config.yaml
n_layer: 10
d_model: 256
n_experts: 64
experts_per_token: 2
d_expert: 288
d_shared_expert: 0
activation: "reglu"
moe_layers: [2, 4, 6, 8]
router_score: "softmax"
normalize_top_k: true
routed_scale: 1.0
balance_loss: 0.00278
balance_bias: false
router_z_loss: 0.001
router_noise: 0.3
n_groups: 4
groups_per_token: 2
init_std_router: 0.00963
lr_router: 0.00105
vocab_size: 4096
norm: "rmsnorm"
norm_eps: 1e-06
tie_embeddings: "early"
optimizer: "soap_variant"
lr: 0.00508
beta1: 0.95
beta2: 0.95
batch_tokens: [131072, 262144, 393216]
seq_len: 256
train_tokens: 1017000000
steps: 4003
dataset: "wikipedia_en"
Below are experts of layer 2 (counted from 0) of a mixture-of-experts language model. Rows are named router (the router's row for the expert), down (a neuron's output weights, with its number) and show model dimensions 0-255. Each number is 500 + 50 x the weight over its row's rms, rounded and kept within 0 to 999. Numbers have three digits each.
Before each expert's rows: a language model's description of what the expert responds to. This comes from a sample of Wikipedia text that the model never trained on.

# expert 50
Description: Institution and event nouns
router:604528435466371505618517484404448530429443506561546426444551593518529629457471450465498479547556581468499595490479441491438509472499432534442510558497516430449482386426484430539483530496442496565555536468426527487419485467528517616477607562537446485458528421425545456473508528543472454535460514506558491554623632499536412416484539498522497324583500522502568484471500473530497555504528483437463480568582520477514546612453520475466454469507501597488565542515512502487528523501504527588465515537568522479449469610541429463487543481475483552496512446509522497503586576470501514515490503386479523528439537509514447578445547475481450504484496438519537488518506489526462600521459518500517513502466535533549583506524570610516586524507457545470485601539503511528551565513523506
down0:533516475567476479461526486541458460415502501487496437462482573478558447512453508516507524439556473512416455547463408527454536621484495526416460520516493386526453463560448460490560507447584504527533517454500599495456529536524538465464436558506481418572455387481436486452498567445445503494492423526574554540503463483591485556498417475594461520509443534542468533479449487546485494506526603480569510512561427502502493518486551537517456520404478549498435507359491553464501479463405432468524602501419515504520457455413494455526490515439596492441541553542570448534560516527610477527462581550665489499494438346527487483527529495493482497467469505553456485417449537543480448588466533581441587514535475546566480483460521537531561557563499475576415453548541444521481492649473523
down1:601538472454470499510440514547457523511555531536502437479476469554451468468415510479489407446549529514531430456523439445446384564529533596503500531490518406468491481474540483487512390495458457463551517503515482468463482492461502434565529568463525510451566516514492483431573442521459547494404420447515476536453433448530528513461512422518441570531440557588449448463474516434513495497528502546547365502569396444546562523528526548566500477416494518521387437476493426528426526491498569484437554516597539475538493480460455553572552467528608460500602559543394466527559489511590394501534409498537515477563516493665583523590406539466528562416452434525502513603480446505574437528458485491511471434497515524541422482555435455486480536403565532561526495510493472541540521538456524
down2:558515446495500541482510446496377499518501547526472514514586557473547549522524522496497536498510493498530493444572415500551418526494477528464509482555544516521554511590514405428568401488473561471492578532502480519501562515525517577516542503543507464486457372607550537483490425499463577521551574583605394448536470441474474514374521520479605500491575526522566608453502561470515524543441564517503414582488485529589511529447502547581452431545523465544429529517547481529530507517490404506476510605484517559541505503420554503415449503551480487432519431519568523444473387480467439530494559465587535474531575497408467410468408503538416554494501644460448556462496455450529513487469597513569503556515523483495513516530526476546471470578612561453585482482481531594517407515555506
down3:516504520511468529480460503406422398439584442448473454468539500633398585454460550478479535545506550525605400501557428428526497550510563467470534469460555540534510552442539557491576503529530551471507436488487545516512543523455487492481435432513368479493615535502420548475442537470443555540463552487470503450530532502486439511550452474513414498451468553487445498449505402526520526447519489652485427475480399494390456478516486514522423441438523583550581506490539535526468470431474485527611489602424568466467542512495555503411562501488502481519530483481535567570553409503525483505555543505448453468531485446456552502538469518526397466520484557528527455387570457499616530531466480451513496516522519574581531471498472462523517407503431485559477442403600459519474449525395444
down4:475406508544418502549489500551517500474490543487517546455482499452454526516485464499496469542480515570451505458511443577414495602623457531562507479507485492480504435424506496431517492595405517475482552538495492450522528534526484552547568467529498416515566493510515468522551523431496587436518497406488590443502575538572545371517536488516599548540539543502575495518550391538537527461518455553471428444457549519529456493361446481426484432579394577446433540528537449528454438484382545492411473453443473604421486467531494485550487511549532533598493474560488453444464487454456474511586580528370491485442462515514552484514520530553477458545437597401520521517548485505546506484440488499433533518481490500546434494531634454459529480599522466545452522420532538386494555493569586
down5:477472472556429470524452520545442541454471522463439625685518506473450464528483502568605461392497515448523504495434427525481493480598453444513516430502552500479462515600533567510524494471540516482455558495461481394525480437424487449521508508376472393469479500463568481479508598570454455549514474439466567503560496505541468421549558481578538452530550501508535513495534483432538518513522473525531419402610498519539501415547495481469478390601526397424555526483440454582577411535556561549573538442451553443450552442447533568487512471562429546452532511508401500516496500486438501504476456520477479572537421439465507441533475556639552575495553542466440501491440535472471439468453574521574506481444518482469465524522419456481455477540479447502513498580552428470514495491477441
down6:525581546483382466508501491473493573468490568477484484509473607523559403483472559464546558493470503456541502447490427564496525552383512482430493410473476453499393457568415511463499501490415544598467496534475525505466547520449554602573534553522593525588469508456494457557534521552525533505579528528435474559465496570348564485604558465596514403571541524508447573464548480447580439505595474400564524476482477504514484521463526495434444537556592494517469466479582536439496465447460489484581415342521563526534528458541475544468473522516478475489482482474561497567495512520501532519465526525451589547537555527446563625525532514540454552471538601576582495535544433419539547454534419482517538492495517477487578569584496482460523547491400530538502456510511502503457512458514447
down7:458510431515528435522507537486524528467523524557475521434441515441467511473562523565547450564426549532529486495534504489490551546603516458502540491524506493533541441387487536445504488507452469631486480442546532459537395491500499493480424438444497482558523429471494397497556493513550581556360468477480466515553479463547523496573557581465552468415511452487439534556392550575562453483523461536542456393454480626479490459521451392514454451558404440455472508488515491545484517492502539428409477523489486447469499462505422485423594532439442533544419465501518422510492443617567542475459559550425542512385531525539499487449545472542501511505581570533458595475550439457509576499474424555511381536472577525490486441583499467410523473595488548492552453511434548389568532537535530
down8:426507608488430458518464552492484522535545482492460528462502466482427438573430508500473481528506543532414491542450516487493478410463480402526512462467451541399538474509474569415517483424557436496581519499490589481455422527466590361553467501623559622441516545511561499546443481459497525495436431462433466425391507546532489568517454511437525528504429571535497512568583511470499527431467482602471508520468494384466564455490502514483610515540567560536454453548491579426630495510464437515537459564436507537595550554516567423563471483588551487591459558555533596449488492496490524427455515449439444580569533499500525498452468508485515507484397483490500465466603459473451560421488505455463538531539484492411487492499468511535436543522491455564526450603531430484456529526505451
down9:505486517464462547508479511585527501455489451508428474462455459535568583504500442507633556441564524495522436483495502498548539487474538490473474491378487589492391541529475514427538557565477486461516518553426507499441600516477475563535445494452603550489459471562518460484461434621499452560510450556486514470498560500541533524601503437520506489552539535506575468512546473465514405477526466495510580469445523450597541517570527535521490525640616432504497579589528477602458553465465438505573527490520443510484417546502577456508559384501427478545523491541513542534560580521509426476435550514554500494489421541561479478383472519623560506487442447531459552506562485531478499535465569467570487501570512456580521512400499560612502439549444438443423399552519523508457424479434458
down10:614516446461444553414523426478505520532483479491517622462460509555493494452446485532445515411528488576470465459424481544543469508535476433512562486476489550486456543354456551542469524434584487511556551532565500495436428425592470492458514512482488439487541459449529540492473587509433436450543529472613461551385459459463542525473389510475547615544579536601560439575490449503529486549532609504570561418541483559482550510530503481444494434514453430485420522421510526457519497525467473416496546435508488412491486463448513504465490444423490473499561540511525469577493495455527580493461457454547471506561518526424521497445508489502582500463512416541537548574544489432363478473576480539494537413482495565498436525455524482387481583422477429562425562569532470460577467540569477
down11:523508542498538618347475562452495527484440444519513522483504465548443421438523473575471492379500544493400493506525488618511520548467512544545518516490528478547572435515614533515516457452453537587516460465555483509501537571529468514489457495506622438585468594492570535439429612526505517535447488423443364467490424555552567539522386503490569521511435471493484539481449516528519500533505502478449530516435550388434578416560458510624546505469491472485422538507535492480498485588504402474496529528516447505495505560543483467497534481592542457514525486513480505512575377549507553544458573550458449575514528527567449520420526518496514488592517536491524480431524564505487487595474578442504569604555530474469429500555467609577532476553508575504538431500552414505532490496462492
down12:506562505428526491422590489501433513594466431413507463506401430546493518499541498531465451451465499581522502487484416523536545524494519555481555405504459571567493481603651534410564547504590549563396497516454495497468449496498550415465573530500511497543521513469419442493441505560490574539553412515614482526431516415445536544545563463493547432514520482468408474520591484469489439481435519458597575513431501449568517501433518491500466457499506544492581569454529407494424533425522454507535541504560542529564465504606606550484513575584544554544470487460529504490507458512559505408485603539583472551550489488492460520536511489499444517463487576573550526436567477485412465486507509399521537443549514440513460439463489545558460394412561569516492485578512505570535538545479509
down13:529529457498511467531509490478450508521484594524498557521488452471557434476504474474548484448570516518500533540535497513405467443521543562451552531518479479525401544522578402570536508504465488519544443546525479524477606529483564518525498556567585510472592475549512445636589462521479574478524471528541600489486520534549442450517508493544423512545515438541542578584550578533483395633467521527485566532512436460466553428537428522577598559479379502511507407486576433517451566437504482457431538609495518467496468492437527586382555440533463525433559569471403547428517493490458521514449521539619559549538458490463556496489587519473510519553447504511454579528515563438433532448508524410537478449398477516534431448532482524470456549540496542423508520449541495589545444553528609
down14:513525490403489474466501479590552468465448495603398486499429483472470468418507454538578486580508489475349563593504548555501583557475486506453463399482530469494535498519575449536474522507524471555460537605434558475535581509403512439634387522515523460488524489503451563404586466628519533503479546452491511509435479483510480497479559512458494561497524498530458569478535465444463504506526548439577505552457436461433497461521538400478540564490461465562367438513560451558523579515458414529433496433571522527548568454472525568477485500444534469461377454560493467460527516495508438477456440463520478430576386621418478507526561511502516516474539498556516495457489451521464500408535526395520396500464518548442539501459558524463486539508491572436424451562488496585486506477501500
down15:554491441548554503497499572539427504494514545525504422473507486514471597430455468546516357487433484545495504481530466380462587509497553476457485449562485625520474574495522482550499490569472499427549465512384496583527504479513568535445447455544496493470462457528406460462545485528416505555486459481443487521465543526449503596594493456511439546501417422510443496537517431489529446460517488459498392540459455457554501456526447429445428489510438521595531512430509578543500539539557436463500537485492480433494588535597464512579439454499434515556449563484462495478518485409506468455429507568546526529446489431589525401560477514472518525489481454500463533557527457512505464553561528557520511533523519556425296494588424435429510471527571467543527530529614581566607514438466529
down16:546456488537581544527417416545405484430525398562497491466539530509516487458465469389527521492618405422515508411459506412553383505514507481424562528554450554544537489520523476455523483526591389515585542490548470524512506473502370550496469453510395446455487456549402602540457537406414532435472445554498473466495559535493561421495486472501579490523603509535506483466452502513526568457513442459463507486494592466587451505620481515567586602531428529554516486519527420476496541422494553553466463569515620520441517504473443490485466481577476477535490467497447547546497495503496537588447528448479512586486505570576394433462530516560488463477503520449489523489507503446506448498524546521572399491531455534414554467508441513478517460409522475502575508458603522551541557463474508
down17:516517434513528553574489489505410574439463494454615522433557519448546460473514525495500477503551488448511509501365504521522548558444449487539503494481431622533496588575541425588561429426581523546490538574493524497397522529473570486586404523554444543453478529456516530426453471497438522391514432604521450541528462469452510534517378557467415568530511550553531472484404524455430472462483534492465559428535572554492442467467472466451483487502520542493517463472401581528455554354426473473497473518508491452453463462404520549476540514538485470519468559495432441507394551528538486559425491500486634531579492566451471548412479518531492399482493496570591566493522420475537467531500442575465508506496507404520468483485469531480420452457513529492486546476515524597469518541496397
down18:466506521529434487429532499552539535485461535513539490520454468570565535549578605503536462480437544578539424503485452559575497527461515373361445452535456403433514547492539512512424490556464488410529448495529456468475470409546503475517457510531588465450489490479495419533497497568435458496531536566537536512626531431527512478590448534529418506476486436533429460499505472466502342459520534498513507462548392550452500377413532545590492520447499521482553568452458536437432503531419506469502575555474408541539463538451448434408563456522543565572515623481499559528531460504427489509521428461546511427539490454479513604532556455518435505463547577465545485435493441401513533558516436494479508483498493452461513378585530512422567528449467496543431515543484493513538496464532577
down19:472459546459577553470439531492543553499569478436489489432428449523449568526538553564554606547446534522547474461462406424457428524442494482451559545519505531500443390509520531532474506463544596462497507461473415528481409472528570519423487541510470553486441532435543545468439416484586424469523428455544531428516461576531487530450543457564448484503563493430489486507453492591601517460542445559500496511489560491535535615426423550537521581484473485448416486535544492410531475454548596480328599531581525527510563521506576394540394422516485533530582540501578371568427461511412541483518593538518569471512571511499522526518472476528488506482549471507485566434486466518509524481510490493521559563538470632505569490482479536506518530514475508485493425452501532512513425558420494
down20:533571525507521537468546445603424523501523432496529527577631550384518497441494460456526428488521537480492464487437495507491520512563528549495494497532498452535524519543492401567463546473476544486589389567514537481556461518485401513439533467486479508558468479498483484529457533461465398501412601474546487496396464421488476500538539487498491480446505476543625504473466549475460479516530433470447413385546506441519526599517517381547491410579427494460475556460597513443450556493427575409566430487612490489525479488529455476483456507405481498414520509401503489475446349575558540412544408436507524459536514541432580568458442490487534426505516503455449492427504488527546476587469534503549456559500539454534441498514461459439464497532540547618506545551519412455515493558522500
down21:476510476465437383478506491514430538548459496495404526479518487388471506471565466491508584626561496643479408487367454516453609505493384525445473507551449466528476593496483511519430436497438525530521483533513532446552444466533419501474487505511616477569477432587492554450500399517558434434481528544499525456493460494502488538550495445508551520550506535461500570478542455457555451533493438545438636483560517477502478513521578464591508534526558458364502495535438462493507479494503498480415533566482562433472383448473554512448496509586536442531500452446488438528446502435440483478540546500440511546468520538474537464511511423414479427500543511557516404490526390471514455518563517471525498498493518471451524484408510459479529547575636443505518561632397498476482476441495483
down22:526429507571598487373454477610465589442525470502499506529492569502500493514478517472486556520508427401534486419431517546463587456552448471457473532501438567494438450486586432489451496476416491501466445457488572512428531510531539472493459563467494516494305559443418500518518571470490506537509511535535604476405426515560439473512529477510510400590422527495468504479570571522430563469587533493561558490630441601543613525621546482452460583460489566394503425419517529596514526543545437462494554480472593482476553464523545556505438488424431479420491532485479479540495483505495380443508495535459472547479531507621561495531549519462446557518522469438515499505498515482573455456544540484529476487479506508469461576560546447487467560489475514478493497542521512485512540520420446
down23:499466508567390491499431504532493569541394443526458469536447429417552556504516492445518508523474508524451564504521512458506518433467495567465560490473506440530497497594484501431449445479395493470506449616493423466448371438529508556539559434531508515540455427511459496500406482527454510536528545518514492533480507534476524615503445509451572601426566578478405521515419454529574606587476512484496550502553506443520533488560417487481417515381527532494567465450501536464497492464551522501487448538444522513498501427566590532487482536539582529508430492532514470408419483370476514558462528458567427490522522573411514504513432547563534520460376477457436611562462504530430424406472398460531495477449493548418565556522459543470514581441518560517516545478472420515528513473573544
down24:510513586422423485541501465461475550584555565579543459557520442471505466555441447507535392518541431533505567481511580543492543448526467548463384451488512511442450535525458500513468492456548537438517548600520415473493490456527482572524489473463454525565473461516463443485467507470503508570425423471505542563505493468620498455458561534472421387588635487398545546546451469473467511577530482454473557546483568495475607462445499521443615495476538444507405536554489453559539489450536521429557458594509587439451493480472465565479441513490543512419533495554468481559474598500562545512556522484417614463497461489552487547489448414378439505456468509479420485482524396465537500496530458493478551432491489512570609413546454523432468467464573445450525445499536483388521498539463504